Weights of a small mixture-of-experts language model, trained from scratch on English Wikipedia: vocabulary 2048.
Below are experts of layer 5 (counted from 0) of a mixture-of-experts language model. Rows are named router (the router's row for the expert), down (a neuron's output weights, with its number) and show model dimensions 0-255. Each number is 500 + 40 x the weight over its row's rms, rounded and kept within 0 to 999. Numbers have three digits each.
After each expert's rows: "raises" lists some tokens whose logits its average output raises strongly, later layers aside. This comes from a sample of Wikipedia text that the model never trained on.

# expert 53
router:508502479430503577589411530533538524490483441513462555502538503478507459529561505503487546572469478503528584466465588529547532518499478480490533524410487522506498503431496482491542421456510528468405502489544575529474411515510517523422477564526474499474493526454454523494565452568528502568540509470503453512489535500559437494494467495511513452491509481539513480577416445483524500474466493562489481508469555436503462513455443477566492446529421476472545489511568477511512529535526524429506510535481491449508513501552496414507461504395491480477498509468504568478519427450501486523538530462435515530529509547440499515566462518486525532515451526505481477441500576458481433474486583482475533465519516553471545443433527535424519428529463529516518483507558492471514521399475555
down0:460445483484483500535465470522510561462573561505473471451580543452536501434459577514439487554513538498462463531536481545488487509428509513497492518484437480460621484456412511518434514477520535472550486472463425502503551538499501523564505515511506502506527519498494456500569462443510519496459529471476423579453477445496510457545561471504520486571459500495557512498542495506526525464467466490467456567379556537506521479488538495507451438541464559519449464508512497492487448477481437521532441476464503452504467553501442540368488511504529488446483586533444497481456501457503558515510545554507500530476483578461476435447505471487470480501444457548479445469536485489511503556497524481406524498408530512439509502471455541520595526586504451528548511527493533576511473465516475
raises: "H", "B", "S", "In", "A", "American"

# expert 4
router:448524541461543500459481510526531445509459420469486480522552457539515520485570504502464581571468499462525537405439494496513483454443542469521512487513529523538459450452467446458547444538530514486541502526546481476437515528550502458499526506446538491481484548497482541494574412503456509486515504531500513503442515418523439445563508524522510519471600524433519501493539453485501423471473496484489483571516532434481495536461491505527501507532434455509446514464522499526560539536501487458517511564481541447517472484547479505382511439509489467571519500462471455452470467571517524454486382460414519472532500532468584571560505513566509559472473490547529440505504493466427511459547510568479494476554577399465566524479519559465530502488493526450541492526521476477487491435445442
down0:500471495488550500482476459487535490473489537467527488464567572467488465526555498535483445540519484465526523427485501447422543505595521464456548602461477578475496495527499532490506465393513545478476514493558532563503446578501456465545543554529491463485440478448472474536486493503545498496517503544564477541517569539496500466466440459496513507460474497497542504520514491488479461464487475503526506507497539476475479454614523450509531489529508475469510458534505512498540521505513439558450480441520474491504507444527477499530491462449375508423528502534481528436474557469521584531453465475487509535453505505418428507511546459451508538477477512494449529532501563556478585496543445557471457464526459518588418477529570455520395486537533418429472572492492464501548474565556445
raises: "re", "and", "ock", "rate", "ric", "udi"

# expert 54
router:483533581498467493466511457537469503526525461499520472451536436494568516519473466502423467547461460497494581464557483471555503594461560545487495477408561454532471507498517486431515492514560590551424549445527456459493512541465481531523479557532496481542532448467463515543495503448530508512488580460443454526407495538524424503556448508566506512451512460457535513497567451459421412540455528553542450504506512532412563501499564452558400502498422500518493574553468539594490498490501525473528477556522542517557519503553534504439548481487488478511511572479484483483451454491513468483470469531455519471514553518471525555557480448486426417536449563495550511467523480510521506504500514504522494453488523446458471479483467541490487487507459455492520497414488530508571460486486510
down0:471515463545382437459452487471505456552473459478611594432476518496562600516416581538436498458453508503463472486515460516504486513472516463444509493532536480528552491517509510610421467531439525476535494459474414484494478456487481486494485580499513459516418492499482517551495470540540496479510494500479501489534504568516561486484497467476509459459533440475579515507468526429556567557468541527513545506490594549531512547529486415434517482509536543528497534443514435487481592498536521421547539523495506499502503533493513532451528500453543507494565513512461456440463537504468549456500461461510526465475465483470494428523503482480450461565487494540461487543498415534399460531472520462512554446477480566523491524428563498497526518487483482521474480548470469548446527506475527
raises: "ous", "ough", "ul"

# expert 123
router:526482566489486495529467496467538446494484478468508576494536363480482517513499513494462516454405545483568524479409481486508461505552482504442490491471504540499481474475539593421435456513471524485492510490489515484485484487455491562535494550534498546453485483506442470557495571546505476497476527581501490555457476539538451424513441563537415513400475482462537510511520521478466455446455495527514457491511523594538449467511526493516462527544468421480539606510510530510548488525473484566504483511542465430525483452506508484431495484432557457514471501540513543561469456487517443542433516434566503487520458494453588506544477523493456492493429541475529480467478520479388527482564506503528465461465557513464556530542523503470441443512465463511515416454477514464524424451459511
down0:499525477529492532388558531554500533425501559485531534530441517538520467533450530557491567496497580519481601494480474528498459447495487584514491453520519523521476454546456527511483462436574500527440511505420485492439529512601491488481496453486466567518543506537474530568534448398493478524494552504495575543463448484518525544517492511517417494508545558554481525503517439512472444514485495480485542510398525482550460440518483526475456498560536532539512573412550482499492544577531461523546459504509494463474463434470595476467530516474436455484527460474490514486533512473573508433503503487527478447457524512433545452500453572506414480541485455518491464488511491529545482515547572522544523544511413493455520536555444475526479549499570475518534462530489505508506561558499497
raises: "ir", "lo", "la", "li", "all", "lock"

# expert 109
router:480522507500546501482472512497556530505549445437545454455539432524526560418492563507458565526543494494507601463476548503497558483425465482450507513401512484469487534455455459467506456536494477547464523443520482548481506470482521520541600519459461547548445541515505514476577528594570474561501492586511518500395556524495462579520506521491519455490530480447522471498495502575468505506423452551498475479569553561605513516494448545519541584482435499515515454477576551454537438486501532448488478552480506489503559411528520506438540513535512458484447500506485472492471454484493488500465490500538514446590449501463529565525450484490485468541454506526467483506512471539479455447477516523516520473556524447511499510478485488477462456549604552549464527438507542529513546506478534
down0:435530511504486456491474501521510430500521442464484521394574492421514566558518560547488436486511528491536507470467518442505541528527503487490541472478497570536507539538612553449500482548456510529488534475439493432521477537464502425485422485443559524487499480545468489560532435525457562538500484545495512437501490520483520534473477507519443507488540527444447483493486413514497491468495449546478527500535597451505467498670531483472460498523445530449503501480540466549477436499479488512384508524525518492557460566516513472462441471495473456491410500546479505480427494496547464551478529469541424423464451432463575548481462491546512464424515468514495484523519535453502517472446515532540485471501452479471519518505584479485576491505513538477482464563508542480499512526508469
raises: "d", "den", "do", "dy", "ment"

# expert 0
router:483514549466465459501528485456536532529447478520527528502529502490506534526537536466480506569473533494495560464475522504499488493457501559517531460478498570487535530412508544491493473556562477472458421533589529503444454516438507485487541479525476549505458580491443447579544481494416409485502494424460512564471552516496566473465462500531497451467461513489521485466494479464495514451415486554502524513501537508462567582425508522600443539500430511504451508499534475534500499464447486476476492547487496528587479516504478451432522499485487424476556602489508537489485495499543458511531482548400444467543492473429559469624534473512504444443467529459520505456495501479518483428465569551433475562448588489475472485493427517476516476531441540456518465460489470484451485516446532
down0:509470523472474556552519479516450421517530454470450496545480491513526561461516474430503480508533570543503487459445506506486463497467476439496515535595528536507453530541460438533465440513493475519485537518502495488488500497521436486569522443441564490426468500491548467551455492547556503531549540546473451501513490478502463473483505543491505517518489493463420484596546453536415494541443519476490472543504510517514549500512556560490465493517538446547522557511580567552496501561479512464508393486397513530495501437537500512478466467495477439448576572518456433510505496460614524590479472545513495493563528589514420583520537422461490543445409539467432494498506491530464499464450497521500460449534498454491476504475522519461479539471513524478458451460527556510459468537501569
raises: "na", "th", "mb", "an", "lan"

# expert 71
router:462500568499516504523486456530530510524540420403470516525512457472565482528486535479457467466484467556574569413535485524472460479520478491522513502435486441454477491463495514459518475625501500521450515478568498508495508456488469443494589502519500568445480443456448438537492519520526509480504514546520499513463514490496455522503460491548541514508441509550543580515500476537529494479540503491516554444465508440482484523505531496583565454538481529435545464536516422572458503466547490464471447493503556475509540526557498452425525483462463454416526484560510506494482487539524498487503452453481452484531426578550524479515535458476481485429466483523529500475502556456483503477528622433466490453456506505484512510456404647392547466487525503549455470545460519491527483465479477
down0:577506479461478510486529451478581598474507560530501538476573554519478522503522520395450496542510587484462526529449471445608512499469508477446547496536528425553522562464537445543538577560464515533476477496522452563495473550443497439417502451500453541541460456507471510480500548542493449523496404519505473466458484526463495491457469459541490497543560446509532467510510573514530535586492470495503464500468553497465533479519459539444529476554506500491539492476445440487491465543469496530479513495568486506485486458579586553496506516516474512529385515572481494507523512555541547533525480475564476579433477527457507433535486525394508521520533533514480509515469494519547407472490557515508516523476513513533499485531453525427516538459509456416491515526442487493472499503550565
raises: "-", "|", "\n"

# expert 102
router:499543562452529465578439511488459483566461423472483494437531478462448499508511497451454537482532451523607467423446478519488463487520530480485524398492466513502529461528530514484554467495541520545453496520588513509540539498486446505541557545546480487478435521524467478549484492499528544552515516454515432516473488518583462446562526543562474484528557547471453543511477485486516528529508475509537484581471505544490564487438462509551459446549457546496553510492608493520538467456523504473476517503529443497503523454500498472447578501480485484503455518564464499486505433459569491528515484483463530433432495533552470483531498490522569444548501524467457452452501496532392569480474518478512498435523501504412529491435502507458404507561502504469469467517443593501566552394503524
down0:561517464460475422467523528482474512493456480531404456497509565511466490549479482467499556448497428497453533556516510561496496508423550492470429427472482491489416498491501561546477468470448570526514585514488408537544519447459423559520469489528421546480546507517515475541523478445539543430470525557446466505484505474441563547563500529514490550481462520532488476471491571471504471468506451530523435517486495534459520543478500521547488560506586550524496517537479574489494504434488581539547478500523510482446549443451506524457490524525547515541518548473503473512486409501534525530541504460489535501500501511532532510509430511488527377491459429478518435444522554544497444559550460535520464471553563565457434477500619502518481498465490530496516437539507496486438500502499447
raises: "ie", "age", "end", "ure", "ur"

# expert 17
router:468456585459486513480442466495504500532487485523468525557529466472514504426491502490461552466454510528522474466526545459483426511534531507535556527441465406387509516427534497460445492551482567513432570541539522508459465504541560522525522563478589551442438493459456416559541545487457481517552519517519558505495412399519499544551437534504563492457416500537519530522497519527568510499452521497428497578532515506471517509536478491562517453542436465484529477514456444469458464427501434492529458525428440457497473472477459469487491498528524511491479507582496499424508437489511469511556435509494525516445511453468481500526494483497447512485457519561538525495564501501530549479533540473492555471423486455486505505535439513437440433489466505609493491483495527510519488447471449
down0:551532511436542470461537494494510523510527480439488513472470538493504569490461455479469579470505451521424475520527509533469550492537552415539452478529488384513483549474439497499572487492567496556540516525478479417538548458432509478487481540458453432518453467478485557497460461490443532465538527454484507399473474522480583478493534551528570465452588472500545513476527513527530528558499555536427483487485491495489561507480507596552459514557516522490466484503476449466434446479480594525522455464501566510520523503510527441574541475497546450446517519514492457510418532572541512486446612498508518516560532511508489486516553510443563534508486482501497513475564502567455568503504475414473420482488518509465399476511422478465537550502527526516477457500478534482481517501454492
raises: "y", "is", "ise", "ist"

# expert 108
router:509551582449478483495453502508535545523490497450466469498507456540532464501529503487476563530452482494558520449437446483577535469503548482465579530425550493484447531434511520466453502510518451511490466506561521481453506529451513516506479509628500573501449503443553486472586533514479547537527450511476549493465503456483497469567562470542485434511495517452516503548468446438409471542570572554453466497509451458512489497462444455525458532512430456496497465536537550538514540468479484431538418563472511492545495505526526497459484469495539494415455458474507499458500488505530569505486542527479505434545506437483506457451502512392516479463526493516469417479537458466449474484482524478469451566580507430505494466559470539429450556465453479613462556470472495479498457515491531
down0:497476522503522490446508459501514513460495454549431485526517479492482509521515521485538517459585462559510469505484410512447568488431551467470452476492513523430532536526495484463539499464590487516530481551508462515528505501444531488459499588466535499502528490407455511480475470443515468518486507496572502527511456471443515479545507515530518437442585434550487541584454488465505525462533530496501469525561556587497529521558551596514431468486481566569480534501444477523484518515562541546574524523462469495476538447517533591516496508460531415538510500524529567437437517515498428401503433506497547500443553569545505423472496541522507493506486496442479505503553529482507473529485467564469489530477428503412535505418483516412489473555441424466541519491497512544536482469554508
raises: "s", "g", "able"

# expert 75
router:387514532469466451521492448472487458549527429508527495533487489525497536541508562428499571526451490451472555462514536549525467481442478526434502494447490415540478430452465484441526474502495493507496540517511469537535422519466431511510468548466509509524495468507510475591530521498528473504511518538517533548494500491551499488494486586467491468484493515543468510523486467543530454502490452512448601596503572422517505469442563515546502547558417549539539480444490525562449493433516481509471451485467447548536495513544448487384461544499525435441532499475485399501502494490505527496550518494440496478516447547413541503517531441483506495562447500546525504455498408483456447557500531529473518486576547492453487428419493580508460471568464514534486520512513494549500510460441519
down0:584442557498433509561486532629538483422508533519553518478503522534492397565483489486533457551509475465525469532477497569505503530519521490537467544441496470486537562521515529561480479461489523565505523496513430438366494573500500483454433549493522486472509562509400510444483500495504488488475577471494441456530491527592489506514472493463553454493539632530517531539488536584517497505505462541528525538476516460525486457484458406574526498489518535522538506529418498546541481468480512571463540510526491522478469492506524526535412453493451523521520420494473553535459439449537499464433516434465497497494518534518499501451511530503584560505471474528450453443462404477547503481459497513449531472461499491482523524499509541509490475505508571499449481501458546502491556511516494
raises: "t", "ne", "ke"

# expert 110
router:480459543498497470545435486452575491455542422518489586484557425515479563434472513495449553495498501488554530520549415527486504596494531517442513436438457448427522520413462484438486476541486583466510497501602459468448504543482511419437539561558469550445466545499481517526556535496482484533476528514498455458433427501477492527516450498571498525500475535446507465432535515504484507540482468535433495493541458511518472484486458441519595495501406527491536488488599456508514502453514439414506466506522544494486491500521461477446516473510510484523510484537513475451522411474507515548566454525444516445503530543465509506513515457515552515501459470533514471556519529504491525491512514497461500479487488391418539521474543593522493525547552549506485557455509518453429455512484518
down0:458499582521379470500581530425464539473505511509532547519511501511512567549491502560496547505493497514432529503502565501429569504520480440503492438520417469528455484542533513544532546517466445499498449433536594499535497520469539500474491455453499497548466510464431498558609459574527465452491461423497539526465505484519465521536501481536505535533496551532501436523465497455446468565532527523484501436476582474556521479533517431481571482521531499518560519486479489494530457570438590460495478514464429476455483474447501569481482541500525446482505496531506532459522557516490470451491548509537528505547434569476566529438483482476396515532487489496531421538563551459445580522509523514496480489480505439480508503504506572469500468520579500460530520489495396494507470443473502
raises: "ive", "es", "ing", "e", "ed", "ment"

# expert 125
router:486488493505445486508564458497553462487557510502470573542523468503495505464503527456450481546463492488490539506478434477498436532553489425509503513561433431491503477490437489487514507494505481532474512471584547498476491433454471505441500591477454527508504561431501489465499441480560507608557541523562450468476564538512470502555481453503502482487549479506539456449527496504380503394512535538494554496598506451486478471479473506544510516542450528539539450567510463561581485465464566465430505508540456473493533523520464453559510461493536425462438486529442535541513480462572547432534483493437492425472445564442467525524465470538509510491460531427467568491460502541423494492479492474430445539532538434487508556471482565507479427556528518500523493470528536539516516486463513
down0:507461504459526540504487481522527466570442486491527532531554509468490468546447517488484555482478525512565481564469428511473591516539519468422497558412503478440503546426461550408596576576548446492528497458471470499407497510539483488512442524483448504580461519497510496529532535405534503475383481490492527546469552467497497527486499362504553482485499500542447453506463534525544556483476478453538487572516490480480529493450463501579470474566481525471415490477437422529452500505471450513555535511492488511540499540501521534459475490516472485533453508483441528517538526501493552483501511445544519530513542420469466483508442501509493556541515471448451516557525512535447440498484458510486526487521515537567465425432430490512519480538461453553446488485563479422491496522486524
raises: "D", "A", "F", "G"

# expert 22
router:470422545426543605550564470583516465471568454505516505479555517419542502486523554526473554518448491435505510415447539498530489553492543531489495520467476463467516459523461476476496494545455487560489541497507485542469521452508491527500554515540487486463460456548458491484493444438518487508493438517533450526437469533574521502553453539547470451483443454506527579493502466499520509484499501484509491546602438470505456578450502529590539511528424494556501496451506531526510515496505476466491513535467481551443553483464495526480571527430497458487487562573535478499566558530519457496563510509482509493539542564507547526598494544558445514528532521526480548512575512507514432462426491511520515412514479396447457518509439556491494513535532539445546513472442478525470468471411516
down0:507539449557483489514501485484488504487433477556431482487517562553503481538459448489520478529518484543629512547536505581483438520476533581509483512537506465500439455544516545599435533476496533559503590546519524403522500499474485548492490468480540446499495462539458459573557501506496454517474537554476462467482557497508436536548495426430462485561522428472512549507490553513557504604554519478532539505577507523445521538478511535536533531528519499509537487441521508500486518533462514592546447460514523434482513498523506491468528490480478477512464491467467527487608469444476495507462512600456453439540479517513432467445538480482494516463489549530566513491516485500530594450459445579445502500501525485455487549460413495500513521513466463417503493476504539531439581511461490
raises: "ization", "ized", "is", "iz"

# expert 89
router:479491573519428465467519523505478482552490469437538532464584457543492479452492458533431553477470449533514552465470490552534505506509460522496538472384509454506463460434529517469499467454521555449467521520509490505471456550480549476489512565567457553471497515487396375540528537421542447574469494520527501529450488509474453428503391545518522497405509565518510469425491488459425478455531528517532477539477534544500442488462487533524456501584442466482491511516503519542512527491458479498541505471471482448514485407523493392506533487537508389496507478548506473525485460475482493519464517428486511460538511504442523466521538444497450489498473527501495501478479485469467501463538613448551556481486528486495530559484481595469431496436478519510469450490506509447489474440505515
down0:536487478448529470519515473547457432408464423516546434507509557542457615449430499520491475524506534531542555529467522544522490485499508531433555522511494551495464421510581513399489444514447531519495595452586514506527531487500485530450492501558468551484465456523522541487506481431430510506532434467531522462505463470506487555531439528550470549567450596419548451451484504438530473547516490513441476487484530498469546505501451504513489543467469588502495526528508495513484498412398479458495482471511446460515499524551492503459500550529454487515527581527485522551559480499477515474470480559450485483564528549522512458498451458495476539560499491504447503427534493484510556566532492446533454511486522500493604509553490551511498499462498524543558507462444445544578491531519473
raises: "ub", "al", "ill"

# expert 36
router:471465570501498461525478494490576521493485507494471503479530500509519479522478487497520600500443475468529550456457453523526462519477519455445528503390460436435545404475438481433541516589530550501532559483549519476473446478517509479569490550514492528522529479440472468472557501483506390512518545472500485501473433478497447485583482521566518501552531511508496502455512453543514454528433526517502557509559472448472469565511472511559527502534445470467517466484512461483561488470501427490586516508529573513588552499483548507422540541474465420456525467596490520496539515564496600475534444412468480457500470506489497500541498469482461481497496479504491539510480479492430428442553586472521439482452573475502542509489429576430450514535558501525507537534468550502484509464494492
down0:526500556472519478561554496545463490517560554473534555484458536555477492530497419404570487421496531573534517561485468526515456501488452550440480442409489471517498470466513469479497453426523523535537522521514512515565464478483474478549517527549482509519516445501572432502480440471523453455540518475593533491532508456462485480456456480535527548574437463485486536506530554540488487465500524511490492450481476494509488466569449485520480429524492463478457509557464516501508456563489504496445456506545565481560522575441482508457497528518468569512528522505445578424485476488522509523544438465513521408495424450514506501508540476494445511510499425486526519586564522472460488558514439460442494476451479478483493415588455556582514527448503485546472560512486467488477426523602509
raises: "\n", " The", " It", " In", " However", " On"

# expert 42
router:499485588497485471504491514436419515554465456426491486545551492475477448555494516435499471482483497477541523406496474527493478532483530581528611499501463491529465565487498514435539483528525532520494518545529541532468494465414433414481495500461571534486429422426504500527505461456449425521518521548523413563499535510591486508537529524538470488509459520456536517551467477511452492559507511556436568530538512515556484569496518462580494529552446563502574510536543470532568467487463465442519489491447472543517505465521506488502469518553416481445503528459468510452458471523554545532464516543497514476522461524548508509550483532526518606511481530494451471454585465478506505468489550520502492437487488488457528464539475540430487465538603540487504489444484521537516540415449508
down0:420458563473523551493547523488445541484513491486520496513463450495445541595428512487506548546523471490523510476517448548480546464464564413453542483560501587492439532522466481482473451464510552515513525590521467538571533400514510494441546487459475520497537494423550528475513544534499516557530528527508524527512494445457522566516512512472508472483574452504455538504461524518478510511449454490503480539507536499466531502542459444511500613583432567523442520559486567426472447483456577489484506488407453468568492447513481477490490487410532576522514550533525479547476473522468483491503477535463446460458484598467470501518526442491507492514532487528518502499422443530487457472481525565417603451440462524509479484467479494452507443470490463503456524508466545469432475511508523
raises: "st", "struction", "s", "vent", "ve", "f"

# expert 74
router:455504551442476531463478450571543518485525469430537529545450465450494572496521463406506476528498548472518513506479524572493506489485548485441571488493501531497500530521490486419530435564500470527510561534510515560411462447489508609486529504604433555490437517497429479527484448531502457485496469533437514459472486423517486548543482461448469460447501523483472512449549458496507480521450475488571480534508481516529474564537514424534526503449407524549562541505547489488459513504463431515533499500551532513554474534571476444496598498507492476461466427530499474526485491467530534542483461522493494440462494509474534415502503540549468483489491562453411513480532525479446501505512497514398560496528509420446529502513512472411457487523522496500481449419484534475494430515442428
down0:478537548493507505510541476475503547542561540439486476554540415518386406471490445462513510518511601490525510454494504478477446487510508466570540489440503570497500499449542541402499524524423477612579461528460471543494541504620484504485551483542517502468491457431604531481480545512460473494493608463563538502451453555501474461502542468465571537542502495447486559571530519483506524454540501428515535492532545561535536474488522487508508515517496551513526480543541486547541430489511403505507528456501541470463527479548498525497531499526489586446461469488470483470448586504433500577480516544529520487518527545522414507459553494475468523498536464475503512488525535437502519580479486451447532503517508486517482526555539495489442486515475481528462477532471454505503572474511471
raises: " (", " |", " and"

# expert 65
router:465447601499455460477501494441532489509537477503518456475521459529577480517495521464492506472443500415524443430512445503507489502454497581525478528391510453506425472470449474484559540479527499531561511479471532542433528545473458472510521522545486565584490475480478462494504509511518537438556545461485465535453448382479546477532515497557540427545519482518504543571455516534469480562526493456489490563495514524501533463494551500563468514565414503515591491465538454571511508421515515491535517536501535501498526473518513541477482489521413461436456559480492546569514546441506489463469461421468477472452517514470537414530556536554535541488461558463423550532500565517537381530513493449497464490503539474485479512503465459472438447494509528527434513529501531501424488472493496
down0:484538503513550528515460462506475514528524609461519489526491584465517525580574520517478546554513480545492522498431474427421513460573546506554427512549467509495505499504485543510463523455463485475623500469522521426553446584506518520531524468495526536483503506488481468465391511460577547504489523482502472492503585481449506554536562512523570460507466443526495537489522512507631426494417529430490481464518522458514480470474493469569510440470556477473499499462485535477510471512461516451479484480503543504451471471450474481505514527525506618546407536487535536520497514442527484528575437441512572505512499467501426518479478531524514526482434478536529529457488448472482484554527476585500436477505472501489464473567525550525524511533404561449483572484505499496483474496521518
raises: "ia", "ies", "y", "s"

# expert 1
router:490490521431529506467455443473548435472440462418473566455504473495504490529523512458437511595467423427548482516458479497520504510467526505442488474457488457403555499434517526458491364515534487504537503510548472555487496466470476509535513555497486527487474490457487459504488550466463455462456469489493500512496422516444448513492441504517550479503550465495498536492445513517492534441501468557424516504517512463411530535533418522487360475518423492559522501472548458549595510489500458494467492566515540556444453459518510477512568552485479530496445482495520485483531455470511556460469521485482503506484482504500465437637482474497497486479467487512510499502523479507486460508477505473520543422429455555409449557565519498502445457432533507431519499460497517562517566490550484
down0:494526495554511547466491551532500544443531467513484510510574498612487563489505481487498500582515477472579546462538452481472408488559499553512499482544486501526510440562465497471489532474433495486568526504462510470529505559546571514438528507452494564468434493489426474467531502515551547450534514445468536552553489476433428502511562496443538473514504465432522495526513566462482442502529502547620559540491469482490509540504554437444539519515493439470491467493421533469373469497472491506537510498502483446514546481579438523528483534456534497491561452473529526455438534585522533479567442515517458420444495513484500499553455507493467471479464487491446473517511533444512493492535491476504479504440581456479468441429471505483531467475505535485475500497475507492390544552454567
raises: "an", "o", "ing", "er"

# expert 118
router:521536601500482499527489469518496524553530455436490474489535400450529499473525484503433561486451477513530543430482452496468441450563494457493593474423458533475541465457484524406486493542519584499447545528502506507466440515517523532552545565515564505440463533477476505512497563496547441486531480438479479560511490532500481414554504560463443531457517557519493543473455487515489508533492474528482452549545495557440514562547516544572460587561448500431529515495519495578505520428522485557442501488581534469512463407497458425509527513474513504471490559594486496498493545493460506477466503476508537495478427526459537523556510515411482480588540519495472503466547458517494521450515539479527511477446571412476494498482466527490498448506444499501495460450543530490475458429457486
down0:454511475541460516479516540545507517577458516526572481470470489500486463457470556528497540502532496486494502567516545425532523490508542512458446485507490522470502535474429570447510386484451529508423483569490463489497460489484491479451527558471418460508548522541639491548599549474467503469538555570513520508507577483541503510510508534504401480501438506461446534438552527530486458542521505524542443483462513439495589511507540508580468551539448474523458502550501480512508502565536541467508533483574498478504484455505468481454510434463525489541498506515501481448505484535481497517493472499463465501444452451516473541543594510434482481497567501511503515504457478521418442515451488517513501524505502592521435479544472572528468628470559509491395478497459537476471455506508440
raises: "er", "posed", "press", "am"